python train.py --n_layer=8 --d_model=128 --n_experts=64 --experts_per_token=4 --d_expert=32 --d_shared_expert=0 --activation="geglu" --moe_layers=[1, 2, 3, 4, 5, 6, 7] --n_empty_slots=8 --router_score="softmax" --normalize_top_k=true --routed_scale=2.5 --balance_loss=0.000184 --balance_bias=true --router_cosine_scale=14.0 --init_std_router=0.0305 --lr_router=0.00096 --vocab_size=1286 --norm="rmsnorm" --norm_eps=1e-06 --tie_embeddings=false --optimizer="soap_variant" --lr=0.00682 --beta1=0.95 --beta2=0.95 --batch_tokens=[65536, 131072, 262144] --seq_len=1024 --train_tokens=483600000 --steps=3787 --dataset="wikipedia_en"
Below are experts of layer 4 (counted from 0) of a mixture-of-experts language model. Rows are named router (the router's row for the expert), gate (a neuron's input weights, with its number), up (a neuron's input weights, with its number), down (a neuron's output weights, with its number) and show model dimensions 0-127. Each number is 500 + 50 x the weight over its row's rms, rounded and kept within 0 to 999. Numbers have three digits each.
After each expert's rows: "mostly gets" lists some tokens that are sent to it at least half of the time; "comes before" lists some tokens at least twice as common just after its tokens as in all text. This comes from a sample of Wikipedia text that the model never trained on. Tokens count by the router's weight.

# expert 25
router:529484532518533488510478430440516564529466558496485519526581459489461471405541510507502516565536453562510496458535500461502442493576545426548463445462417535551549491421446522486573491433587524514514499440536535486516521496416456439521550405504571476493570470572400573487488512475533492440621500516526596567451539425530560436496431560553522578381537403486556518375457577472535454497462
gate0:528489604519491628498497510481461569510409596480485604544561454549437469503512464457497487488489580469477490590553610466362506501558530483568466574429449511479525521525470457481441526456469467538531533522489536481492490437505462488499607486473481497569463575549394467459473471529509522571555437392532462511528581490451469532550491480490593536560433434480468539632539514511528577480509
up0:479487520521603491499550535462553431505528508481447540534470397530418539512592448525579536443473435532456530525466483482489480561401557448490455457546501542545586574415504470466530564454540474587603538491497496503478489430378568484482563509444496462512497434560532522611445507563418576503524460495452529564473470611564539509481459475564440508527523491474439471581414472401480538564526
down0:531506576526582450504559484502482481552515539398472398596514521461552591476485531499560494536434480485443482511504488487462478535468489444477442501533530484521584502436394499440506539505628512567575519414524493477511541570466628564557516560521571498486458489442462525525480536622479552517533483535461563471540536490495537619504456537587400478494543544522505444551501529572619481464589
gate1:476598530488538565544516570583476531478507488504463471378511438499481469579506438400508456467455483447473460606471512559520537510491468563533576475513488536518524451452435448537432443596514508621508470522500545535451519487444515390437505527472503510433363534396569472488478526544521463530539485576616416428520492485502566457440508575459584534575474521537519452503465521498469446435460
up1:449484593491508488530498511460509560472464436487527442502489465551553572443458542542506521477501482494534478557512463426486411462574541485530540630505437488457448384557582502562535484525616531485453523487471522588550382482529472545497435497537491520520508439447506395588404566472541408545540533438487423456527524430531511472553551541426443474479512551471593476552529576530610514540473
down1:523514548499514510538537448637503459560533381528446526520404543550485507521577541458435498440467526543514490499529579419529493495422443554514502490529563434457435503524515378597477531518486526499473487452498501525431425476474587505579491457490420557569428559466502553521490478490508453558445511339523470502517452555486494554541532471548464473536480489426601540540465484534659483529494
gate2:412527523469443387443529527508543465510455425478443589393451473498597450516442420562470489491528478501554508509474441509494492472565487428429494500511520576564470500590578544456539494516551473545474460535474531615555447498453489497511498646510454517527508458535498432538560541434471497534527472423472541452488489459473512478362457564542575519560553450407493627525489486467458573487466
up2:447440601559407470429582560469476482431497504497470469589440536572526508479564484481470450505516501464475498528506493542519508456473466559474499566504472534492520511543434475586541491513503474504433384453581416531498453457501553554457494593589348479531537448533490453501548606434496470529460547535408406607543532461526483491500389491518446502430500560463522511520583478547481508414562
down2:475526483413433499537488506478530502543468499503411505491495619503473460469442477557475521525450571528504508544416408569539529596529464493428520540451471576533550533407544517445480532597408499512414589514405527420509481506442543578469553546485484517511542567604491476566572494484489448435495475442546553480472528487518561539470511517375504466522449453495519532493441561533360523611505
gate3:485613508480574489531485475543436463482488561506495514571484511524516584528520521513551503432468613444580573435430517515522470505593460622529504399454451492451426448545469495521448545526575500569550487462490476590460530457482478467564526610479530523452436468503523557351462451528575507435488557572505438429460573565543538459418522557450449468528500544448480504506486499434477499564563
up3:553525428520471492491486553416540465647567441486506507505538502470438536507497408464439478517516436499470422393442442531432517491488515538486515400572519493529618462585598463485434518431430501435462511433497548469567439438549469492481498520542621522463535442517539541505547550507495474420513516483647539516488455590501420477556507438532475465482493519559554473488425463442455484445522
down3:506451510399487505516478519534496510505470392515433521477440515468488516533447492519501471505572519529480541538496540467491511430449593474498581585521555509544401480490468468482472488597468416483566416587501504475486544587516515476545541519522468425518510559455544463525534586659432498537458532511487446517491467388559530532514491445500554419481556460408476473544522399625482629457431
gate4:591520443481531510537543525433438437530462483484473574550386564491523466547391540493549572482533601448623534519488481437454504512483535552514549485468561505511495460451458555529516522546423482504571519523532546542478439525543423403489462486513532555537447586458547502497497533486532443409568430496333500397550465483519473511517508558444515525466461573437447531455558505442540612512479
up4:451459545441543580514510511441489422574431501460551536446619504407528537548405439496448420538490549413521563453460469564435569520552491523553521381451509505463562414505514424469496473500400529489532442482541516517449566526404496480523552433552496543523455520497493515609583477508479484499417472537509488585495500552435482525518532572514436458510567568460441406482501549410561493467502
down4:591528474480446456564379549518561463538488484544460444503454485430560493490471512507518496451495546498512509531517462449554455510406485538526552512477510516469454552427554589544526505482627493493594493551500482568554493421583497648515452489512534541481615549600618505438482493552538541471546470411485483460549547461502470452545505511526501502486537532582476556469538494593638581499518
mostly gets: "ents", " used", " count", "ists", "ities", "ions"
comes before: ",", " of", ".", " in", " and", " to"

# expert 37
router:515546515423486505459493436511538528464465479460415484591560511424473551473493420548567504431575500472537531496413553457518474458625494440488544354465495481485554548479534444432535531455564542553524518463517541565524494450502463447491538388407610474526453474515511555440451488540578477487578520481472548459513546440531537500451482513501473627429573474483546617436487505561571485545530
gate0:435464533461562573423518443518391388522503458553456475519559458492543549440443556490522520525423590537565480486523595468555528479517548546542487465575580448530500572580493487515468529593454586467522521459487480509472530553435452503573420415428569425593604552522474503484485389494553569567420491502515455512435509550526477541549477422491483470441552497479460429536479482473477460500442
up0:557535480421589534511497561449492560537451437449531547485461517499495537484567539484580411553462555483462577544514439597461553462515500457383523520483504527568546540473580506546440473478567483426470457408471458500571478469495506583475475511544436487503382429468651522525437547536438424451526538492500414483491522482495462486524549424540590504523558535532407540554433463505587535453485
down0:562538456412511494485541521445520460536460437461449479500460579575470506515494535540474556470596534519437576451547401477482549495508458520539488630499429504493482440574532559472547425464488509417568431538467526560563495524504460484536473501520555503582438553433492608417494522462490473503494451590540490455501489445585518596582424578601524484584443435488506504523519597479503562593487
gate1:346453506452514487510519458564476500472469601522436483562554489491427452480536536448412514534501427506452510426450564429504509417442475554554426469422601574482560488447595485460477552540548547601481535423519565507485533423426527476542462410476443492583509497487462506604467507474446527510507528440510475566487421468523539488527537525453462495461546450446534522537565616432532439507501
up1:561522497468528503462661359498517462515539536515426565547530513386540522551533519491505385424514486420492539390556540625532532523536509519462503519559529525449496491456442469461446515508543520449563453479507607508466492437446522536544446448428457482589463522500417464459501437534493479528505403505536487467529542464547447548468501462441581464551507485555555450472502555481483419569583
down1:584518423436500391529548420591505513500533573497488493492436579552480468501544503501471541496499600596452490508548530475561522505424501459474548505527487458537517486466433603501479561481487562472539558515583406529497410512509529511496509500511558487448495529408502391522415524568460490421615438441510557505460497511524450513500438514533542417471459524453384488574566611476574438462459
gate2:420491507400519531540529442454450493520525498541530532430469397628530476468502556522466496468529451500438538515394518487555441494546548489523487467425467364495494472535485481415501487459415449439404472441529520496533471458485450521468541509512479514505518394582525474586430477543506495468559526461396409561468543366484503493449390558552572497519548529512463494518431445529564508574554
up2:511499511566516512475510488612506492464524557472505463500456476499573454397544467457511609489429468454566485479495456482497540476487466480545607439518566537527494469400460540491551466510468566390498501490472512534560507485491413532468481448533478514384509577423527549457604444468475442492447516410545442423553541513482405542501572632478569520434550438475600531445565454423469489461532
down2:519454508532516443446432497560439487551578426511516544480529542431446480548533466424541493537453545454500504453585483454553502461581531505462512604461452546473561581471489485585470583561637504444603537457510490511396498488557472447575534575504487506550545470512559593571497534431512537506487541493479386535508505492524524479553450533523357476482446454524469446531424458447509420570455
gate3:412568543465485561575595465526473557471528525557520476447559455496539549425473447523516447518518581447582560512475575508493547528475555496545464515548472527391472436479479500476511616511481459553530443530531471475501491455520442497477557482460461431543477431553491559516387461418468492581539522515570442568378556399513476490458492576529494473489535573578475525405494436548578553582428
up3:461500540512527598536519612565511509529504478488555573558602550443484500482511602498487569458491498549514602538590408506476505565528548568475488483478499520550553537515593560494515487523469485632572503470598476485570507458440444630573506461513423551506443442395508411545466495568500499495501541570519470488477549561519486423470494576569463459516543554567542501496518509531475516597461
down3:556487464544502492493445566424458493521483492484544514474530509539531421476588467524513442586497490491525500499480594542485529578389543585631533463498448544550486558455529483532593493464552497463639469473610427494410429486581570479528545476493436509522492484526521514554496484564577405514528495440587505529488527466464476437460497513463591463436453453430532519588499557453595543433545
gate4:548479553459534553502564507516462505512475465487447534470530523496518528434517512505483538464495546480533427483468436464454457506540437507610468372397599407491525401447473456517434578474502458425520605514546628493519471534474506456546578495455516557452528553532492409527457536424553552552470446462477600500595568436487425460450401399533460482446506449503514549489515523523529554568481
up4:530496503486450541499473601548577506447441494439606586495532524370396530473441500560478506418484497501592581562519477448488474567518480464530524492445459552498457546456503499577533505552468427506508505489483430482487581553454496438547552489493501563477454466492574453540454511591540513461554630578465399517486461533557524526508436465578478521563544523517532484540471404648519497503559
down4:528491609496548534525454443516501457486534441514445504468537495413593502499539498474502509515526510501457496555539445507550528475547475536528417427541531474487587474513564499541503457583406648481498488467487523553409473478490453565455451511465574460517501604517484513558466576483460522535516563461436413531568560484434485615566524514541369509482526480560413535499613454371554525522508
mostly gets: " University", "resident", "ities", "ions", "overnment", "ement"
comes before: " of", ",", ".", " and", " in", " for"

# expert 56
router:504421480524491457474526464533442482516489522402455437482536512462642571498416411507566535477486477480502416537510428511513480497474482489537510566497467558607544592577463467409545468427562418550412493484595601531501506403460544436553482468419483456557538445436527474480453550440512475485540432495503467523472517596497456392464452569468524584454526540441471464486537475467565459535520
gate0:479482428502448453504496557473550472544575517436536547416483603541601449501508430474627502440575461487430508542475467466473541475452556378365570526484531491534458568459553578566608437489451520503450590518447482504595491527429518421436492505482500522510504476543545543545483451459491497458524527545470551517526461507580438541468509572497504421481548528533521459453433450481542404551557
up0:515452550472498550438555470468601410466446497454450512457551514414455497540449495492476508489499522518464455561512492424447461596552470382529416422459431475534416516612450500474422567526479587393529519514481536548557483504502530449565465527512559513460576427545430466563523460445518424495493564505520452506459473554489494469557488529514538427522634454519428531460448442397565503550482
down0:498396512538487570513558504480507471554464592515463508526451446511456366521493480487479438482503497498582564536487517480470475479471455466499386585471403580526533545549546540452523528492534633436511525517598519501478566492549539379510466550450479450573582478525499536510443594579525569466480464534481484502406522465493575458569469486577492476475555445499489427465524511478445574629555
gate1:491570493516569529529507497501504541485545502569547525471438592552463619466568433517441579433563419464535452566433523613511430548534516498543565457543577455445427483573504484484470502557445544509460442548450567522627605552517558582574484564531491596467538494466524499486517506574536595479480531444491487501419452482523572564482510511451555508519515587527536562443557490458558468510502
up1:528532583505498501500514483475562479472432507419492518603519633507513488462515559476517546446493516520424482411512487495478622446457476531499622487443536596495522521535504567498477485466488420500483493507498540513392542454521550506494490528523627458531517532539518453579410525515465514488590474573587539396451551601486490505464508476392550374512395429446511451515518553500534541482477
down1:506500516477497529482537427508420476485491526370534476527495576533433511554367490549537533558521418482526403497440514576475509479368603536401512499481545561589447566485566471497468588570491409475465542430565547499478434469446557440419513537418467461532537533538435448537550466463493498525461463477447483539541479475475450551549458515414464531514401489531435541570493423480528503510522
gate2:508529499500475504377491427523491521587437513385575440454482468630446518492482484580531559587470402459491431509457596544499434469471533460565488562424502479536508540556528475493503505464599517507447484468502505569587469441448568463436490461527481481452504497544448491492448515504483446598512384477437584528567511470542451512472550474605536477433406446500570510533476442453526483483573
up2:515536588402558418486469537624496499571570479570518451491537395510569533471556427560551520447519524463541427546494441510470484503548590447496536481489517563540530562550521543541475507419542509475471528523543479610554443459481554415428552580413534532579453484499467500428543503521518433568494471535561663418454489468488549500488524447456444510519567459506466502493455459580469512460490
down2:479538540480461425422509513526545468436412581485427512482525454463509487465454418536477530446528497387517558432545449600467447472556525413463472516564520458490499558484597483518583553451519618621491472450458524608519473480553505528540521469525547413539424517453459539464541529460528473585444489481452511542523585459438491513470562438572479403480494532428467523434436535468533398501498
gate3:515461486497482514526437512507492415471529520430504540615517513524552480530511622370570465559470501428557504483507480529503585490491572482509451490453627577487466543605563511464510553469501434414560487504473474539462435456541540564464384546401473516458511443477501489566498527510527460462603514488557476524426500555418525512578422525553505550563532532464496582535428452577589501522524
up3:538484566454499483422524495496418549487510612457516434474493477517447520365537565461543424508517540482533519544558502524432520546470427535570371452522542571528387554538487474464556449540498442542519514472497468497578530454426546569517421507566548564451507491584497539475481511527468490470482476488575454467412541536475384533510549564447460559534548481558480508437466384400493549565541
down3:529482581531537582471504481494537523477544485515582491502450489431493489535600505460469458406552490459483526415580464371465520339370526502507465522521557444574494540527496570525424446556498531457574473507502417508437428492498564471507511480521447516531458513591473484494504500561508483537417634526443518527443476597505506508506493418574484573418535442484483512494565550455435467519558
gate4:477446392465528424491569539498492679577436459544475420498438537487476544489489504484556480518442438503553575484567542498540496459478393522460456543457560481443588524468507450426529467559519442523469629539493533530447535513483507495493476547522495529499558425501567504490445460455465491540601427448555527445501541490520481469465531554549454472496486459433507494653533385551513531524424
up4:585488481530465558478476479517533610527508571466581435572466547571537510519507520540424548469624560459558432561503496494501454522483498592578431553465397525551551498517464496530482453567549562610469550489516547560459505601575518568511458468518551466548546456490496377504517571543539561539497544517488480434525479380570448514571428486523520455438527433547538490455499588511482506458541
down4:549462484524471502479477566508570492492524510594460573543551531558527517513614467543489445535478487521610575436522580425570449522548486641477360504463420428517447517464476404585546483478530523501560555538424493516529510493541521459409461530555423458479490464517498493559479520565495387520419491472577567427521481519515495506468545479456465539481377489451494465427468490511514428565517
mostly gets: " qu", "stem", " med", "olog", "ition", "ital"
comes before: "ation", "al", "ic", "y", "ical", "ed"

# expert 38
router:545541542465594475393489471471404510490547446558549506512439485460487527430461500552453546465469343498507437491411508554510438470471501518476591595512545432540549555510493527492448503584584496473460511455614529505444516485451495572448472568499488513506464465567539504499475554427449481551396403485500415532431445579548466405465555573415505536476484478533462519460567556521478465554480
gate0:533525539524496515430503527437468497567506555479604506489459442512413459499530528495464525517428554426546405423587495529482449569518509399583553499579524540516558424468461477518585513570458478574512509535466493460496498542583516534452451475491590380554542576558444599460489447511508449471521495493522476577459568469446546500559388484533521386508546573457524485461500551394473504514428
up0:504489433513518567518530547532464421548528492436488522514405471544535458607543494505516425488567460461417594551462461417500421407540617528509546446423426509401497519534428472547538482474527540558468557553527431459482540484541490462493538429479471499560456512433556630508546559514496537490466572516568467443521417615494462512518530531488504504404458428415488501488491532602470544453504
down0:456532487554495552451481474504507417550485464486561491597425532525454535535555527523537582572525473460442562465492396501463552450467454545497520506465481489485453528403468480468490393492490616517430471357370553502497498440433559572461539477586599497458474546479554543509479488478453410485499517489565394428479523495457423562493498453526483458499530570474470501552539373502522540530449
gate1:518570502530535450506560511458526531390503536601355413498523571500477476396531444520602488552446513477597458454510492566537505510488487598493571577561501543525519466513395514403534442480447574502509412488487497560511475521494455491380585535475551564528545527541491584496489502438477455471457523501594510528459456418468479475481434460492541520523439509574498493436469422464416527464479
up1:474437509476493486528413508621451546552516523448434538559441461502520483457468493548588477544458439492463561532455386465469493559456562450443556413512538562572501493513510572469560477459448501483425515527526425466540577530443442442480433547418504423522554476525541514529503594481525527500537503524457525443477564595559443579485610440514505457486402526415440586493451497552535392474515
down1:525608391480589523531471545485472550569513475528535560586511488476485534442558474471456476511559369474513439428486416569548492510551508465499541558485437493451463536483528539476392550533487484475465459514451615480516518501475483491504461599545521483572464520467548358494516430523469531465486486514496535548458419473369463483468572563598547521505430481418396531457432540529509546537501
gate2:464541563557489469518502510536453554473615545544472527539494495459459443508447461562474448491519490419538495441493427463535534509491494446675529570459528499444453578473383461451516403512563389505554499531495435520461491493584500547485573456513513431430525469579543474422415509483603496607474529549602532588495553482540495508443461495452470549561542523494565462473528497500497490545584
up2:474421541484537518537509412504535553560492505469533467465430519511502506511497496495497534464416382439462495445453490492521464665505494475533560522490572508562509462481561476498433468416541537544509478482506512538518595428478462536528460462370529557458515470539590515552543432462403465550476482513529434570438485510362459484497568503537572459628431450531519475560540519472564528475386
down2:412447554569506455489562555469568474476479454553516624520504381523571521513467544567483454451558638472544451517469432490457494527522423474488438418502448456482532492527498517437553476495503503518484446424529469536603455519501508454573563532458457464490507493503462417482614480384602559459454520533520554430584469509512479495388498481513552544460520589478416577566511502476495532488461
gate3:594473598457422564486466554518459502482538504501537449558405493523466537484612610494579535510455493562467458534530486449480474477599503527481686526476493476457404531548481528469536510475447455467529486453482602407473536428487453539460479511570546455549498554548467488444529434495471469565465517512479531504539427489515452421450502496419536391511498521509455441485485579566586495545423
up3:598466477563529510520537525411511551467417535461481563489548483510613495396511565507431570468541477485523563482505420502526539459540525507494553603391582376432412467538515517526484496437574458527538425491437516546445545559448457499517504452512387501520475451517527469514535390500516534534518579539481404444555468486443555552541424467544515510511610475446522478520495480509430422510460
down3:537495643431455466504420417505453499580466512462554564539532580432589607472481509524466489473488501474549407520602475522524517454519511507559566493496554452550531490545397573570468496520413485534490470531476501580549500567477416553525487601531551531609493527542469463483553509446441480457478434512522402508590520511496528510473461575453403471553572525484502423479521517546510601527473
gate4:444436583494532557448460445548459392399534457515526552460500512480498481475502497526510519477532549486481495452490502569531464513503570411561527499492585466474576516487409435556509531450540491490486616638590495431506518420517436483464474471517465426539504568500450459511450498529607430495421446448458464497496543531497469572428489476470553408541420500530431527520618530370443524490491
up4:437460548559434514502624415504478516502622509495504553463542536503524536541491404478537507441490512398518482575507538561433389401527466469472586434547484455491474482513465498470521431551511447516498458548523502497434448610553464429596472525473514493440557463504494415529500560503436596563501456427489494453480509476398417519448501403491488486479469507519586522557417458545518471599499
down4:561522554514460454463450533483506518543436560552514473465530558504593507515473459403547588549441513482512422582481381465525557566511469500541510515480586436552381548556511474582482489468534588498613462460407606523484495494600503462605539484546544505499478445468523550462433508460473508553511537523516587541454420531468506520584464517407557568475522486444480487567507540538464479577438
mostly gets: " play", " all", " com", " All", " appear", "fess"
comes before: "ed", "es", "ing", "er", "e", "b"

# expert 29
router:481501484464577540485426414538398579512531479623457538597487521552455466463541476538494480461497447533507478407505498425492541462619532510532453457550490464438595489514481495526477463479589527467583353419556472529501520484474504536493394517497561398505538551510420426542521487505493537426474538542540571463417498446485428519525436465481505626523547535468517562459547573485477483522523
gate0:559581610583556528502545521565451539514505488466498487466534489593429559488583468456535493517550472547496404496566566514552579386534511510544491409513562517482516464512548545540455414587595424530503557458560461491506533606465532588555430498554545496517471518517521462462506504544541393478368514487427509521418483537447532512458505446461492488515485504486391510490416460440425491462528
up0:586437574588538557538511585455541488495422518430485470478461498450484515498495427466523469423461518484523476454495558483528506537535448439595598486584450455573543477583571518432509623488510416473503440442550528468443486474508533523522418492462520480538501413487497500455617454534444483534480491574543472520507547583509585496421576391466464458465504466506445455541587525394526565442504
down0:494554476528486527530438519532634511544516452401475489512513574466476513489471494470539539507505536453522521670565466451508523472512434502468541581460446513582517494434561478456571539482439546510536564500491516398493548420607371487426593505505498536519482439454482538486513450531402616528536477559534517547563556453547499545536492537428438421446491512512512461448485473555574597486495
gate1:561421487573535506495468564440519524481429546491541536501451500507519615487482525432432554490492495390587524454582598450421508584512463514440542473475458500474469448555509431461457608504402464548428414473456449527443528600433502455567457499474510606503522496527532508517602546504546556487458531481557446564448485423454549513552520474446555489446559423465527505391480499469456460535465
up1:454415476486524483525520508530528531527569461526540462449512566515595583585406443528490452487546500450505527533408505529445550463516488550589517504559441528558630410424492456521540448456505504483529423546505574455495498422544544385501462450566481470532506518489489499553557526436576421407556492603470485557548561519484597513473546509562460503525494567465400541517464472397484501418530
down1:453476512526464562548494490437566543450539421571472537543556531569523576535528542481505395476550466584519492517648544522561464540560542514521521499511539496545509513550435560461450500534521495369536505549545459605539505557522553598482501537505547497451526419508562607518431507515410489536468562508511527456557477602534514446505454395551564471517409482563514495525477422594509482449440
gate2:521428496564546498596539497526441518512430502477495395442530566605492484634515486550488515568589368457472413525548491524444562490512545436520464542466503429491490452588568502487474470551495522473614461489548513578608493484471474444493480457451472492468498465466534611528499418535468433465559478547420483549630536511437456549565499491525547461503455474459562453513463491442529505543535
up2:509502412454575441533492460502603555480398524543522515467592545528499545410497507406511511599426551497557382493487496441515467540562442490543460474449530493505509545523672566499537441518445436468501490563435479451478503539530542492514495560455496573483508452459542514535508489447500406446521441599551540578430455554479574390539451503501508507524514611514458480558505565515463498477456
down2:479493509460535422505597486511554481584465584523568563530385546535479563513442474471508433509449576502482559474629455434563547542559497529570529601484531514494528530532475453481472561550510464548474510493609556477536430520568426482453436577490465479493402562492634482518540460516400501504557482495571445504520483419409529589551464520477471559485525444509480521455421497470508574470525
gate3:528388551511499503477532511486491388471485440539525409508504483453441494570410499594487492549456537475448485515512475516506462410513466575542605469555506613549448470498537552510505498410479523474589516387449495535541433523529461420516519512583513503485628533548529498535592545466504428459455429521512481489497573439515430602430488480590474490411475534554510411501445507508453575470538
up3:497561600633559482512476533434531494549449492587611457563546364478446471464536505455534474485439528500623512405584467474549538491508488455523552464375596505471437510497532497517441404468386530500395486473514611453524469519552496430478529537533520555493463534575477517448521492434486495442486528493418497549503517562570492527524469518453562472520466416479494513503490487529515430514508
down3:478512468551479627566550427495472560426503467462543463524471514577505497496427417467504558528564482604523539490549513534557481630539523552482490532512558508582467525527512521477554506477476438518589533408489522498497414430571545505421507510469498526484473409526482424506426535463468431654558508581528419536496511572520437498549517520447528523510440545428567581496427461516496604537475
gate4:520501552498448487519494497577524492493381482537610476615526548513584414559452517525517461534461579468480475446527497534540564484442614455509532617528561444517470422534511481415475464444399580495457556494452523562496466461552502536481525491556535454474545556528504453480456525534497478498534346546412538546488581489404489603558541464492560490443460515433567486506562492473514491522567
up4:621538506530445458505379485516478651495529488520516512528493456587429418488460531550408562512475464519468483465587556523499441481484483444493534579493480481460571526489541678421490485428532566491512504564581498509518560476480476517487480424546522477477510599566469541501471488532480483551586520435517486453507461365507438509501511487512451623523480546503517475559464531517514414570483
down4:527478513525442489515482537536492539586461468512485591390568535489406546401496458450548603498514442502488479577500492602530519501576507545442499479459390519504443453431556485519437536488559495510458428433548556424518476558494573478513485498628449486482623521517568502504471497401380424514460462471527514515516506423539502483434456469557455513494419483641455483462492499499483489444495
mostly gets: " used", " made", " up", "ted", "able", "ished"
comes before: " to", " by", " of", " in", ",", "."

# expert 5
router:520531579456573547512517486543535468539460406479457576484546521477495488465416424549511599450484486432574433501517485470532524397565481524468546480404573520556488491467462551459500536422555521419637528544528502514533500466531492575520531533410516444585465508524460571530483394529503488487431437510458410500449499609600537480553442503506497477511491466535433416556567505410535522413473
gate0:513471421475567518547601452512545386421533524423469541586526522443567472456500451419459540516515557484356544488547507487543494513554446549427558511534513543542482508453448524562495561535486524523520462570384553493448499469485588448552523527464379518435495538522448526546523422607455506475416463560543594498461534488556515467541403503489531548493511493433461520515500589472404515516522
up0:554421499435502497508480460513565547462465550498449462535507545457522588402512416510586423441523507478503524458435469546539580478587496551516536460467475552600517544554516436457491484470520487583528412495484532516506577581522564410605550607537464519372529430509456502552440606546437549507476531546492483545525483516496595461519500418457506509521511398486563395521561526491549480476505
down0:516388519476531457512496425472471506461560520519507439449576540417501401507586549486449569469478448541412501553462560542542451473500501438500488457587452501546517453494445549478510501494523470395451508505460504469505483567499590420503477500465443548455506528537478435514518537581556561529367548526482489647497377516423548413521425565554468547518462452575518473514471536540531505598447
gate1:519496528541501501556468482526472431411485498420465570484565656552547566520535422528465540487502537519457446462446661521495525495534526537586515544530486504479483506527546515561504455426487480553539434569540510520502523627505522458527523487535553480408524567461551555582541511543533582523510551540520398514525527526507521578502521455476558472532518484524519516475581606580490659452450
up1:553478407438555524609524416490534528427515414570510523417480509451485524501533466467542425571507402540484499497497430500487532381453534469471528406486454509436575491530479461501444543567447534402432425488539533440577499458412477524530356420537422463568495444458513456497523522522423572530528483471574496498523592431490454586496529467579519475483554566519458476503496545508481469474495
down1:516476528466603395485518510557446503514570468531436425480463474551501531482587561533540462468505544505496444610427406544565469472593516492544510416507466539440515478405423474523459597524494470645415468516519485494473498480512506409430476468440429529424497492471479527471504501544479480529500427483579470437473539444499619475488502462524562499360480457434512441516428501550487455428502
gate2:529528506483514498496542473517463490558418468536496478548512576395471512546454518520485574520413457526488465526495499552550548477577502590485584483511511418461542553513575501543577369504501524490520480489560558550507546460381503467508445444489397449437558519538534432484408471526455454439515530495579557497425551521469384483546561525425588509442514559424462523508431466376563456571499
up2:458538602561498487484576583588511473617516517538553408480511609501542525504442492612568550549504458574471527530486496524518458465557446524489521522503565472518461429483485476457492473469479545452540520488509456424443489465520584450519485414403403508492517512536606564563498402427460523544460469478515528598508501613528450491466493504453480419466572468531550420516574504525510588412512
down2:520523457498471413499442436572532534486448431506541506516535596501518499563449433483496464506405565420472447525428493478521417581495564459530536532549531533612545544490559523524447625505471379476518508499478504533557603415470527500466478586458560541566490544491521530510540606454367481457486500487391439474495494568507434528546404448465429472523517580479491474535511530548558499465509
gate3:441604532471544507609627640500539508542531505542500530422458498514446557514487519577523485479469429461447531567426553551514479463475527473620521546452482494484422557514482495464500431478452560549498495531506550520566588548439504571467493550537513552497474573480557459469480602461448558517553562521438593418502572498512555487517573443506569517530411504531445583453493505604489463472502
up3:466417477498495514386511465600484428537539506582445496519492481508540552427481505459484515443416508423450518521501477546496507554527550508443414532463531460459423459441427449528543515499574451549408452571448489549485611418621514573520446473501393532583449507447586512526527516527467452485525526497585513488451453528513523517518534492545553359487503504481463455529479492648422522494511
down3:475468511524466531452559464551466536540495526464503551498565439579479471500519564508439493504400474450421550458547485590490535518417555498497544563536457437501550439540448482484537516462531459596420479548600484491501519481595497508643507546498498544610409398550511590505468425539479521557572448488551487551479569488565509443511483469434501473497471537398542493514572619598551519531532
gate4:460471526504429560540503492560476489480498504498549510609458449490524440526585541486524539502543498499509520475435473504591546512573559486548517581501491549586518549405508459433514556526502460494505575604541482467539524549472555456480516517474535406420470374500479515490465558436498486463498515431437623459436457501482405512592505601492579484486457563457592435492403496611427569463480
up4:480533500462496567493547562416422602534516509595527462469460517525535377540494463544522425442523533401484517553489540564542512435472497420566616472456584482470534433574542571508466537485469516521543487482425529581428492458517484527543467471477408482596531503471552489517446414435482478520511551565542627435466521470463500568547478484499452544439540535484513593568605511524505556458544
down4:529461461450498444485484550518540540417549570577448561486496538511559445451431493542431453531547454429594529427617440533546527508538461466494509510592498361509505420484465452450485586597594528493556455507469525530530519544545546473492457561500608482452480467433527492473396514520480478480430381501528547497494535426488445584524539463596501474499521474569530488498508585507520444442575
mostly gets: " act", "lect", "ict", "ect", " reg", " Reg"
comes before: "ion", "ed", "or", "ions", "ive", "ing"